{
  "d_model": 128,
  "d_shared_expert": 0,
  "activation": "bilinear",
  "router_score": "sigmoid",
  "normalize_top_k": true,
  "routed_scale": 2.45,
  "balance_bias": true,
  "init_std_router": 0.014,
  "vocab_size": 16384,
  "norm": "rmsnorm",
  "tie_embeddings": "early",
  "grad_clip": 0.5,
  "train_tokens": 385700000,
  "dataset": "wikipedia_en"
}
Below are experts of layer 5 (counted from 0) of a mixture-of-experts language model. Rows are named gate (a neuron's input weights, with its number), up (a neuron's input weights, with its number) and show model dimensions 32-63. Each number is 128 + 24 x the weight over its row's rms, rounded and kept within 0 to 255. Numbers have three digits each.
Before each expert's rows: "mostly gets" lists some tokens that are sent to it at least half of the time. This comes from a sample of Wikipedia text that the model never trained on.

# expert 86
mostly gets: " became", " made", " released", " won", " played", " held"
gate0:117129155140152111124147138130120121091116122142142125101118132135137133096140131137127104101120
up0:145173143121116173105136110146132169124155141143089115137174127117160119180156132091131144161166
gate1:137124120104129108127097137115140156077103081149167122113143132116132161102126136062079097152117
up1:106140121133137124105089127158147111171126141161102124115119130167139120138129122092125170129138
gate2:149136128142116095143136088165123153143201145124141135112100086067128138122128143099083149124144
up2:103120100119172112101106126154138116130067093151123122123145140127164113115112145111137112121153
gate3:138128125114098111139152134145164118166091167165145138114135120094133119112140131142164114092147
up3:125152125142149151160100145119130132126107131082087118156132169126109178126178123101140128116146
gate4:125120140113093125133137115153145146162108174156126123113118156129156125166159144115150130099160
up4:170121106068198129143091123102106125106133140116180140120124102099116137140120152127125117131101
gate5:153122094140095116153100127148140154118077143141108105073112104105164100123082115132156136120133
up5:169122105143131130125121116140152160171148130157149133144134143113171155128123125121099111069109
gate6:160139145124143116125129142133169083136119130110138125109141167149180130124114151150149124147134
up6:147090140112149126135113138151135122107136100129096112170161135118145094113150179108138116140136
gate7:116119105113149120121125122139074083170122170074117146067133128136149106138118085134121094154107
up7:140118148144110145112146147137104155077151169137136100116087183080117154129139130109111106118154

# expert 70
mostly gets: " station", " game", " area", " system", " song", " group"
gate0:144123122136099151114130107100140124139146057141126160156122098150100122167103134184145150120103
up0:142175126127108147137135138137126104123132125098140208121161130151102085131136111180108113168162
gate1:150151118162137138100155145151118156101101089158132125119139186089106130145120129132142139109130
up1:154143141128117091065170131135067098106140132075143129146106145125145143147133134136160149100138
gate2:152156104147141136154136129104144147141150123115151102113134097146144127128166127127107139126117
up2:137157136132131135107117187111131155143098154113169148171112114090143150103112166134094145101141
gate3:089092144115145106121125121117148129142136111105150129137098116118121137108135096086162128134160
up3:158111121109132092108147122141127138135149139160143144174110153130141176118109172151119100120064
gate4:151162097145160128117149136129124148162138108133129103110103132110127134139131137180103213136105
up4:160078126137140085096141133151095121133185103101097144110114127125104128181144144138136156131167
gate5:156113099123140176151079118125084155088141143145103127151134141097125112117111122125127101110116
up5:161108148170175117153140137130114139149095108053103115139127147130162154144115066109133114095126
gate6:128153103109163055088150117133111187132093087073127104118128118152121136129110148128088149082113
up6:161124109098133141157124091100117134127133124084107147117148139138130143148116130130122059180122
gate7:119127092150087157117148105061081138131122118112125090146182117151133149157185108154158177124123
up7:134136115128084176129133160120145147146112101131121109109129123135121133150182105112109079147083

# expert 22
mostly gets: "ator", "ect", "rot", " Animalia", "urs", " Arthropoda"
gate0:123130173169153119110114134124173160190137134134128141135143140079096075121193095133159072114128
up0:151110128132121186141132133102131075159105117148075150134083122141158161130129142125140136140092
gate1:118145137155111084155133155129108154103145137126117158128142149136115091135093134174134103157114
up1:116090110158127199107089154088106130130134151117135109161141134147129139065105135118096084084141
gate2:166143187157140132115117100157155136107127146099093140106125136108107091142127126174120156130127
up2:151103162105114142109136132098161166127159131163123099119117139096096072179153139116170131160133
gate3:087156105116128070124147125139082128064165134130171114120100108128131147129142128138110152146133
up3:131173154065157096139146140107125149155090147105132154107125078155145127106126141083090163113140
gate4:125137136162106127134156160085074160100161115108102174137112142141119148178113138082112158124103
up4:102166099117156069124185123126150094112133154112122116122116114111145073104119137142095145157110
gate5:102087093106104173109090102101123129119153104141100111085175131132135155139081156117143137146119
up5:112125169162139100171172098163156126089145124138143116157123119142156122165114090126102125140161
gate6:110108145153161117146128136107128146104149157106111118173098138115137109078092121123153135159106
up6:137128084121097102140106160144129125128147152141181174084148125112122148139160105161133110113106
gate7:133120118131089115125153097147108135204102138112097113105118110135102106140125110131146137147153
up7:126143139145180125099113128110121133079114168125112120150126160094128093105152126120097156125126

# expert 15
mostly gets: " ", "ić", "son", " Martin", " Lind", "ann"
gate0:132144073106107128080149133166122153168094157161142118117114148108140134116123133096138099124118
up0:106123143160114126109121079145112134137165093112182126100112119125137129157128154140102089115128
gate1:133170173140108130087105123093115091142149121115120125140164190117134115089117118100132124077087
up1:147087125142110122139145103097126153125130164145140104129128085154156153091115130141127110186141
gate2:098149144171127099082164124156148174157106144124092118147124148110086139115163156195102108128129
up2:086118131120130096127118100112110114190112160130135182156111114123095128136154102127137140140154
gate3:131104127087115098153131160131179111104136117131131149120112075142101158132139097137106120133146
up3:114084115148150086160141091064120122136128163071131123118108171125144137138104113097114129136140
gate4:114093106130128111098117133138096175190113154126155162162132110122086135159117128104122150105125
up4:171109143164119125130130111120124138123114132116126142153130124133078163095148172168120143118147
gate5:105115084115125187110086141151155121102156131125150121148164095151131132125136172136133130115117
up5:134146127131150100070114106119111146080165109149140202157165095115156065128133153102117099147112
gate6:165115114139159144151103160126135108152124103099097108130140097114090136138136138083150114106148
up6:121096141080155145145170115121159085085109096124151092100073078145102115133135101119106124136078
gate7:090097073148131131127114126118119109130108120109164131152106147178102121127120130117158082109127
up7:171098121114093100148132201163160140124111123154158129184124141111100116163101085120103121116178

# expert 39
mostly gets: ".5", "′", ".7", ".6", ".0", ".4"
gate0:113139172176119134132121147111101139147180142149158099126144145110093127142131145149163134145118
up0:098094107144139154104132127124130123125113161124181097149148107113142097157073148115147098108099
gate1:088099169087114136138154113147123143137171097118103133109140119130142146160076099152134154095141
up1:106143104123126169112102161136120156116178101100117158098130127137164159146093140125168127131132
gate2:117089058098138125135131108114143118141103120117084160079099114156117126098116157154171133125156
up2:117142124156106159185149154100128143138120106167154138081098112111116148139127088123098159093116
gate3:149139102152105115095140158142145144113109128114098139133169151139135150160107148126184151097097
up3:143141090097099108162109129047115171150146145139144146103156102117092169113123146160103111121170
gate4:130117132117075139106152131111138138144103137153100146146107109123137167102129158086157132111106
up4:111184096101171096130135113147112116138145122127135083152138152120125116177108094103166167118178
gate5:113130146127159126148147099112137102135135100085108125144118148128179145129099140118156147123136
up5:152100109109110135126136143141083131136141138147132104116083170123097110114113112114108120139111
gate6:133101111134140122131115157118132115184129094076129131112113131108144150138118126156132126131133
up6:085089161093108129138130146121118117117140120136132158152158115151146120112134148110116139119168
gate7:129150126062141133109108110135162139120149138096151114117127085151113110147139135105095135103123
up7:111111119165109135111111156128161130097090125133136091146130169152178083134133128121146056149131

# expert 62
mostly gets: " age", " end", " decision", " way", " death", " result"
gate0:118115119121171110115150153105100134110139150116129085155157141157171128153137131201109127143141
up0:169139138167116115171111114132109133111115126120143128175135129135131102100128093084153143145074
gate1:113110164131164113120125178148114119140141117100148098093107130097125096137123146106114118152149
up1:146159099127138135130140122120135163156084140168145139132111105120105140136116120138096146083122
gate2:158122092127125094111133147127114081165138130076125136138142141131131136160176091085083109135100
up2:138127123134099132112119153098160142123058123144131121158125186097159157110113110125131132129128
gate3:139196120137124147098139145105155110131144094135107121181112083118114088113140119125106157109132
up3:101114124125101135110123127126110128130144104086124172111117115112105109189171164071131126143126
gate4:127138125091154142101145139127125151109106117157126159121152153155124140117112157134146130092162
up4:126128137158119138118147143131106135117152100133128129142135116088110103084125116146109110124125
gate5:149176123086124108114163129101088145161138104135163116095130120128161154164154149157129174099138
up5:141157121155116146125144141142149098150143111089123111115068111142117102104128108153126088123098
gate6:108113113077122150122135136145139154127119144165169158152140092100194104186152104133139131102116
up6:119116163138124139101136136122109145129133116103125142102115094162152093183128114150148136158108
gate7:125127145135115137113125156119125145089152135133120140131132141130185115136079116090127186130109
up7:051128135109157124151109111092080099107119133103102098117153102112151126151114077141106139116140

# expert 58
mostly gets: " 12", " 13", " 16", " 15", " 9", " 17"
gate0:145120148133088130096154152125129142126106096154165118157119163146082134109175089120095127135113
up0:118182080127131131145157094114160159129102134170146130127140107096097129152161125125168130137110
gate1:102098142111166180160112094105158097119130125121111122122132128152126145109136106164179072163104
up1:119136138135129144094110136176140101097137177126129103094117061126112164139116157105171136124093
gate2:147185152155153123167092124108114129145144097102077156090124128120118099126124170126141113154098
up2:113134138160153108125165136093136120133163131123127160082138140110148116109151131130093130136105
gate3:105175115109093111150124082144105147057151158094139135128145154119139124121132139146134149163164
up3:089081108127104135108133111112145131116122131121113132131129117130102084108097121144129123111163
gate4:132133131131107114137152097176163150174117156146096156100120127098135137103125162043138142071108
up4:136132132153143133134094161051106107112154116126126145137154112175108135143098127166136111159129
gate5:081157129127127154131120148102150102123142091074080136126143117125184111138092115105105129104165
up5:145098124145135134140110146133108145138102135163171118135151115144109093113137155164111122152108
gate6:165127171127101098159130113136125140126149115124132142146126083132145118092115103141138099130149
up6:155086157108167119154143150165126090116168157113159128143122093155124116120111110120165128143112
gate7:131128149108094134125188134103114117189140096153074126106117103153134118122146146105127138104129
up7:137092067143141165095150122151101119132122107133117112119123143095160123112088137130167112126114

# expert 84
mostly gets: " made", " became", " released", " won", " played", " held"
gate0:144125074147119110150155133103106167085135186127124109134123168084101121136132143142159146111191
up0:114129110152142097124142097148126108170136119105109132148136108141117106113086139122113124157099
gate1:160152166143137165103123140164136102120155142111148130142129115117147103115145154149101142130114
up1:138159113146144129126089087131129165127162123166133132129140120135139118102074080121114155146134
gate2:116140146133146096150093140107117103168118151134146124117098115132155088139122140114130098162110
up2:091153097195116125118113147105119116112093086162138096137131123148161101165124106157143121130143
gate3:173143149108139098133120116091118144135113085098142172136094165105121140164113131143084150131132
up3:141112154083144144158097118153106058144158082190132110114149123119137099077135124097114114107132
gate4:126120139112114145081158118106113132112138158098152165168121132090119147070096104153135140117107
up4:131154147093130154104128128125075123106127114113162138149129139138123163123096158134127124113120
gate5:134090158138103123156141091112112130122166134086107119144119091122155137113100120171104145154079
up5:129110132140128118112099151083082121108151136186117090145110126109126140117138182140143121133173
gate6:144161105164137142117123130160148147124073102122102186119152105141122146122116143127129125138103
up6:089143112076110130164105145143125120139136135137112118099090150117145139116127173165145152097152
gate7:179094102161130109133163156142126111168149132107095142109114124068131153156129083157132108112183
up7:155146120114114140132125123139159131132115123113138116092150122131105105121107079091159179100148

# expert 94
mostly gets: " Born:", " Country:", " (age", "Personal", " Coordinates:", " Kingdom:"
gate0:128106136140129146073121162115117135116134139142125084101135120084176154168163106139123159095139
up0:153145118128112158144130149105143144150090135131106124114082160111158102095138140131109100103151
gate1:132121104090107130164122107163109116137144086158136138173124123118095136125145146140134121125107
up1:112108126139099108139117115112123088098139141113123119110115164099144126085158103129089135119112
gate2:146100124134104114120145101128117140139149086112092153147118163067099157138123133153160135130114
up2:140165110151100114122112143141131135123113148116112128119170139134106098117152116156101107072129
gate3:144109151125156119124151129076171086137158092117157134164167111121138132154152125166124073161124
up3:080072172169112118120111123176149152133131095136132152131093132097108119167162110128107108130132
gate4:132177128139129121127133117116114125114139134119134147113138089153097097119099116086095106129129
up4:106132077111122147125146123124103124154153158161154142130122093126144114086110147122124122109092
gate5:143110146162076106094108108131157126103116124130140154121124115148145123110097136104134093191088
up5:127119090119138152148160130113100164099125154155154131157122136151083143117111160077108124138125
gate6:099089114094159098091134141143191136105101091165100130157151112122103149106163132118142109115113
up6:129093125159111105111149148087111116134145088139154138107118122149117095148169110112128096103175
gate7:134123095152074091142137160121111136118127123133155118115169137143133084149095146136165146147162
up7:129103136112141163099132108108088147107107134135137140102111158107139070133123133169115124163165

# expert 0
mostly gets: " team", " Championships", " government", " School", " footballer", " coach"
gate0:112112135108134142139142131083150170118132144125110179108157150145172119107119128147126142122172
up0:131128124119115071109153139126125146142130112081102128129115087138142137133133110133144126052137
gate1:143101086136156129140120147164135130126190102141125117124086141132076157090136125192161093132144
up1:138164145125125130145141132084135115169117123088152149156131137108123151099133106188089110122106
gate2:071116115150098158137160124133108166105140125089126117096121136131166143165124130087103114094123
up2:112123141107115138134164152090115090131129142123110088109121165094141165137114175146161107175127
gate3:122117146119112072152121093116091117143153133148145136135136139120102162110085132062140160138117
up3:107127117137109142127160124149136090124101113122149109102159104131148099170165163090101139115113
gate4:136088132157101154143125114114135113119128149126128109115093122143153106118127147133144114131141
up4:162140113140118133168102129109162128153135118096114118105111123134109124121099119206125139112126
gate5:130092120111163121088159144126092090126121112120167113128145121153151130126145115139153131120148
up5:141149077079088107147116112145149133151095141125102126097120130139134112117133118106146093141138
gate6:083123119133140116086104098136132133148129136117137144109138092094072130144167148131118117117125
up6:139103124106109123136160152115153135125134140109167133093102142125127099082100112115108126144099
gate7:152117108153167103131143138137115121130109148122101113156131067059104125145136115159123142118170
up7:153157141116141095146127141149090148128152122141126144089141152198154140132139138124150131096128

# expert 91
mostly gets: " and", "),", " &", "e,", " or", "s,"
gate0:124109093151101154180133131152135118151137124150134151148109139117167135140146123152137147154139
up0:116131104138128091099140120108120151129148160148080132135129137157129115134147102141111134144152
gate1:117131148157109109118132161118129095091139127118111116100110153119151148124129093120145106141148
up1:110194098117150129156101127123137078087134100154097174120122113132142153094098123149130128130127
gate2:104116136096138142154088119119117122135102144134107121155170148120145121152120121116131114171132
up2:131137108128105133087114121111123152135102134135178147118105117151139150148127135062142151100122
gate3:143117098137144120122138091106140118096144123147105157117151128124123098157126155141125152119162
up3:116139118126203145147091141099152159127129143171125112123146115126134135161162166110137148181135
gate4:114145199095110087148107121130141099110144145110205109154114115130140156105135155116129130109165
up4:148115141147112130041107135082155123145126141123124110117155118125106132122104122099169114137138
gate5:172115072090129074138124085163131141120080133129112114154123126117095113118137100118116153143104
up5:148180133105136111106111085171107158112089110138090162118159111155132079190164103118167077111170
gate6:145157137103113148103143140164124169175099120066132117116149104126068156081106137103087151109122
up6:146111076187110136101130136147143163172101152133146101143107117107088127140150120119087110134144
gate7:141109104103126103101134132134130090117122116146115123155128148112117121122128144154120135123183
up7:112169156160138136123141110140137120145119127110107126122139091105080101110078153118155146116116

# expert 67
mostly gets: ".5", ".3", ".8", ".6", ".7", "00"
gate0:122114143119162130099087138136136133117169133114176107130117169153137119173117138088095155133136
up0:157160146148151120107118187122083129165094124117150159119101136099138102107130119098140130155172
gate1:102102149114164119083121144116118127119124159103161132130146173139152140123096117129109078114124
up1:162124160124136113136096166111128161158171115144090159134112157120138133129143157154126095120114
gate2:157138146121099126121116123150149110153112078157124144135094113065118106175130183115142116095152
up2:133110097098099146134102121119111122151119122144125133149141141161114124138164085143129121132144
gate3:131121123147137131122111123155167109121172185167179137104137150098100157168143075148111121093088
up3:117148157088112172072129126087142130140144151147161124107095154105142142131154094121104085117149
gate4:130148133129107187096146127147102133120153134104100142088136079112120127113115134176169149120156
up4:147120147127104116139136107101168138157070117139158109110135117154123098153147158152106106123125
gate5:160143148124117098081092145130119141130122139100159139133095134119180129109082096137112136190112
up5:108123114149137118133132159087111123117098104154120095188133164108119129120102127123113111084161
gate6:118119141132109126135125123133096099116118167108117143094120096147126127137118101142135173148111
up6:144088123132134096099119108108136109105152089131156112098201161117102102139122135106116094138121
gate7:127127057144142103144128173143131163107113142144071138124111147094110126107103109127144112158141
up7:163136139112087126115148149108096120131055116094119134107121098113150157124166125106126101090139

# expert 16
mostly gets: "),", "e,", "s,", "es,", "a,", ","
gate0:168089126102140132170154162147159192140133124145105141119100110180132136141122126168079110109115
up0:161170135105126124138111174151107130132147097160164145107142111133121145126084137149152122140111
gate1:147131140148095128154147148140151117135151116141153141092114133156124162141167153109115108152139
up1:120165088118182119136124125152127107129104112113100132152123143187103129118130116138141124131120
gate2:113090181136110104171142089144150134137157101127144124129134129054151172122148141138153111150086
up2:193144147151128153116130115151116164101149149165093178122125096157141133110104124126148121156145
gate3:089112135146122172122106143152145125104102150160120196133140135161123111087141091137078158143134
up3:098126125117171110123124114122107109116116106114187122138127116098118095139120144120141127115082
gate4:136141096128165123149118129119109109139116106155094132136110111127126117109150109142173136127144
up4:179104145131136131095169115125142135123139108115187139119126118148123161088107140136096110119142
gate5:145140130150112123133104088117108135133097095122107128126131164142129081152150176100108133116091
up5:131141167095119125149121114107106151141153110115126148128161149178101118139126097112182128135129
gate6:131124066093110109089085125111115097086099102097150136151148107098121115108123097109108163146081
up6:136093131131128151135138096146102119110131148123120112147155139089129064118157167112119147157189
gate7:152148133145147133130125103150113115083107135171155129141097160134146124161140131136118153128132
up7:112151129148134114075117127116117108091156103110112123109136153140139140141110162118115120171114

# expert 48
mostly gets: " well", " much", " very", " great", " strong", " good"
gate0:145127112106124176128116112130119126105167148149042167173084130069132111108118128133127115121165
up0:133131136101076113162133128111109127078112155162167130146107117151110128130131095140141140143111
gate1:111121125173147083152144114143123120166141098182130181132182105142107166162143105104096104113103
up1:117117143124099144167153134098123123110106149144122184123145133140107133131128119148158157099162
gate2:162105101127144156134114139126124119130135100143118156130174180111134117178129090151088138152131
up2:143119115105099141111142100109131127174151138167101175145126178124140129091162110089091094120132
gate3:130078079088112151109112132127147098133148139172109134164105123156100109115125143122125122150131
up3:161117168100124117128139139117108154134131161117137160111147133121161164123143121139109103133094
gate4:122130111092129159132152131115108133123113113145115112101119152087161161112123111205145104142118
up4:177091099143096115101128109121135108158127118135145146123144131140129128144151132124163194141154
gate5:147126125124136117149163118115092128107145178086158067156126144099126121134112125148106147155139
up5:144154131083087119101114146158119100127143115101124159117165132109146118125128116092129112129126
gate6:124126121166146125091122125137124112123142132136135085132135113155080116111127167138111099095151
up6:205150147161142135086129121115131150148133130155093134125190120109089126063098116139136114091162
gate7:126110111131146148118125140102131123129077171111113105111111129135156151126153122142118112096089
up7:135157094143112153118154131147111111104126128146154137136135123101129128142137150149089145155167

# expert 69
mostly gets: "ations", "ics", "ions", "ings", "ation", " also=="
gate0:127124160144146137136137096162135118101133121149121147096102121150103137080124131083121101160101
up0:045143144146126123155145109149161110121146155089101108111155140121105117117103170117164138077084
gate1:096164110115134155136120118149084082114141101138080105070111136172132186106107101127130130108137
up1:139101132168135155161124109120159120141145121174103121087087105141144147182138101033147140102112
gate2:151109103095153116139116114154133162151149150128134114128193132134102135137104157101106111142131
up2:164120101091106144158132142129106153104154108097133110107093102159135107088129124135190146060120
gate3:067067136137127124093133105147148066156143079140127119155107115116094120080136107126195139115136
up3:079099121125130119203159120128142113120131089124089148126122122135114135134091099082185143122152
gate4:122125139138131099119118113079128125130144120099160099106153110118142101119155135099081130112087
up4:131119132142131143147109132142141158152178104113131112118134115113090142136139118141088115092115
gate5:126109070108076148149104127096132083137134144124146107085109148081141138116155121129111159095104
up5:133075159139133098110125114094089062133171088132134156125123138115076149096123100085175139141173
gate6:111102138114163137158124122124144119116126103164133141114179121134137151178155139116109121134132
up6:146164124144137113139111149145113137107145129116088111117112120113122111074158122075126163120129
gate7:120120127115131143121098107111143118117144163117125095138119122113127103125111155137108080085150
up7:146161132149145142145149108099126160108104096104119139115104118150113130084162152128121081141106

# expert 47
mostly gets: "ath", "ak", "k", "sh", "och", "ap"
gate0:154104138182178165166133132085096105159094155104074136163120116155160151083143133113141143108115
up0:128121124120102107178114123135093132122141127163128110173148153136089146090158107167125126129121
gate1:130177142112101115181102157119125109161096139123143116113164127109156139134095101089043109102119
up1:120148151152161132126172138133110100205140143107070092170105151134096138137109120119094081126139
gate2:094115144165135129142125139148167136171090115122142113133103141110127110134113151116139115131074
up2:133136113115107159113141106131076126067145153141090152179110130129127146114132135110131113093118
gate3:129149128157076147134126113135146139157118150123126132122121106154109136135163169137132153092113
up3:099165116129118093089113137104143128168149103140105131122101135108110100127123163145148115135141
gate4:160145108122089100116107106158093145147174113125106172219125154103138163149118118119159129110127
up4:167138121081102106142111122143110126169149127134162133165161157106098136165171141150139141149125
gate5:151127127144139135149113109112142123078125166159140121095097134155110125111183162125108148112172
up5:134137127104145165131134121135144157170114113131139094107185155152145155103129122146131123131140
gate6:116120151132102167148144129131110087136100124153131164167075126098137112133156137134145137175122
up6:101143120151129142106131172122136086086138169134090095136149128163147132097149132112139161110139
gate7:150115104150145184123124116139135116144170135151125130102167114131134127131175116139087133114182
up7:104080079137116087148147138122106121125111145148124124110135130117115102084144139130127080105149

# expert 2
mostly gets: ",", "s,", "e,", "),", "es,", "a,"
gate0:133123135147130094138141139143136163073134147129145148135123141126137130126134116154095170147062
up0:129097147097102136114135128098107097118158164151110156111158145096129132154159060162122152142127
gate1:147122141104139138144099094097091116168073097143137096107108137119141091078133086113126096124104
up1:130157171150139142113156121105147149112174135127125110125170142106155113110107134152153128151137
gate2:167144160094129130145096111159150129105133091147147181163126135157146110186149133148138159113130
up2:136148142117124106157162113120139151166148098133173174126130104134165153138168125135178141098085
gate3:142110143114135126114083142153101140101129124116125173111140113138145101101173087158142103141116
up3:104102110124116132130090122162105153121095154144132198131103131184108096173108078125151096152107
gate4:088165138118129134148090118144124193113092126116142097097141136119116148105122122125142131142059
up4:131150117120151149102109144106123130132081138107154137128155156164140151109102153109111119155133
gate5:120148137108099121091141126146140113095122104130113154077174138106140140140105110091151099131114
up5:158168115107175128176098109163140133118148128154109127161132172185141123154151155131105164156143
gate6:161092152119128121104085126145122131099127142114152122159117157090072129130079117132110104104146
up6:152112061097105165166141140117100184139139158118116113133145134142166123123130094146151125101091
gate7:115179103103105152130130128116099100159102132121107115100129099113132133091114140115141128101095
up7:159114148135130110086104166104091127082127122130122167140136143146127130139133118136127140131080

# expert 17
mostly gets: " Born:", " by:", " also==", " Country:", " name:", " (age"
gate0:079188162126128102113114171143138120113096195124144146126133145121166123093131099124140151158130
up0:162175154162103171116115132169121122103154169087120151124134100129161107143145138113127123120150
gate1:122162155086105131160104155091121137139108157103145101108101115119135093150105107131128125151112
up1:131203150093126108124128153139118136076150157167103120138129115121136160125127139127124116144147
gate2:111133139125144112142095122172119121114082166145106144120171133107121094102118116103126118108171
up2:130139146094141135141138122118108095136142092151113163080101185147102155120132118114118106107134
gate3:151096132150166194124136107103104114145141095119116132145152160139118165119162179126110150117112
up3:115121146161091108105152134136147106146186166125182121118116139153155115141127092152130122097106
gate4:116158142128173153143121119132126146143099133100139145131123121100134154136107133156099200131136
up4:083124118137134161106121159093107094153133100113111123131094091188086137123109167168120112142125
gate5:128128145140161128182120143104098128127111142178125110083137131132105086141127156148097072138109
up5:090145152099128079137122121145125167124120124121158105121121084120159142114114170107114098119114
gate6:130137133147056149124136196132125119137151137129157129075116156138138129124073172134141133135102
up6:096089176088118165167134094124127120167151140090143100148129102115110126134149160085128135152103
gate7:068116106096070108109140154142105123163110121161135119129129125105139170101136139107119149112147
up7:137156142121082124171123146149133147125143112148163088109156135169165131141117098159106128132125

# expert 4
mostly gets: " one", " second", " first", " member", " Born:", " son"
gate0:131095146158128116160137172151120133109217116087140092118128147161138150105142142158113139107098
up0:118171116086174142166091115138119166098149104086150154077119111165123111153106154091133100131115
gate1:121103137177144118125101119109119104111180109136129106150149137117127133147121127136145113130178
up1:108123129152116137115152175129104161162135093079073061108117145127109163129128114094096105144124
gate2:101122153123119126154135130117147137113115161127150164100136134166141132148123124103114145082172
up2:137171143130158129129114112142128156121171109102143127147087127140157105187120141127141155138120
gate3:138162094150125133133123120126103130137097126165150167160126128110150124123149155161201156137131
up3:085152152095138130138101142155137142134092174155129097093190137097126095171119140098103110101125
gate4:144165161139119167146133143136138120134077121160144174120151123164131141132130113079141118124116
up4:093087155126090144111119140122125133142157127136118121112140114119144131107126115115139141092102
gate5:125101133110151109118127165115150103109160097110126123120094118145155125162105142148117150103108
up5:120113138169106152163151122079169113138126119127135091130111129130058142121160137137113133130162
gate6:098094146162121153113117154145132108101118165154111198094112136097077169145133120128134170140094
up6:167122097076149158092121147147156144147094095130127094095157100123107118125094103135131129142132
gate7:106115144130112141184118137102105161172142139146158139136137100144131093107139109156127116150107
up7:151126134140089161110092133117118083142100107143127166159107093145150120133134101117147134135127

# expert 23
mostly gets: " football", " political", " gu", "iv", " health", " gen"
gate0:120147132114131106177136111148104164143120150122139168115107130114118172105134130150129110120105
up0:143119104121103128136101155102131097161113117116097126102115151106140163141062120176125139093126
gate1:128130158121131152140103130142125121130133134096112089174100092096089152113114149126123117094110
up1:151113110112146170075095127149110132142136137101133122196107133113135189135161138137157129121120
gate2:122125091158129116101122151132116146153177113076120108138119129151039165121128137136118137116143
up2:114119146159109136110146133091136135165141145125127122137113117150077164118184120155167094109130
gate3:113141115061127151154132124178089157128133143122101168138145120167147161145086137109113152130143
up3:143140129083166143112131095075099179135162080071140134127139094160146130104160106140171162123153
gate4:162157125128164090117131139151133131128167105130084140115091147120098142157095094113109099134129
up4:127141093099096094145118142159131121113107123130111154109107072113157149133140127146145157112096
gate5:133105156130142150165107155121114174088149158133129109150102143120142127130132109138138141152118
up5:111100131143089098126132103099149120146068095117115148077116089125179141129117118115111104111099
gate6:128097140137138116118125153094119107113144120158133129101109159134135143108093106137127119162075
up6:138101083158155148151129140135157113142151100117116122159123145118134138107085141120112107145080
gate7:139097147102152143144086118163101111107157123108063119145115143095114093149130154140148139141114
up7:142083106126168126115125152142115125147152110137154074056152165103119112118100138091093124136128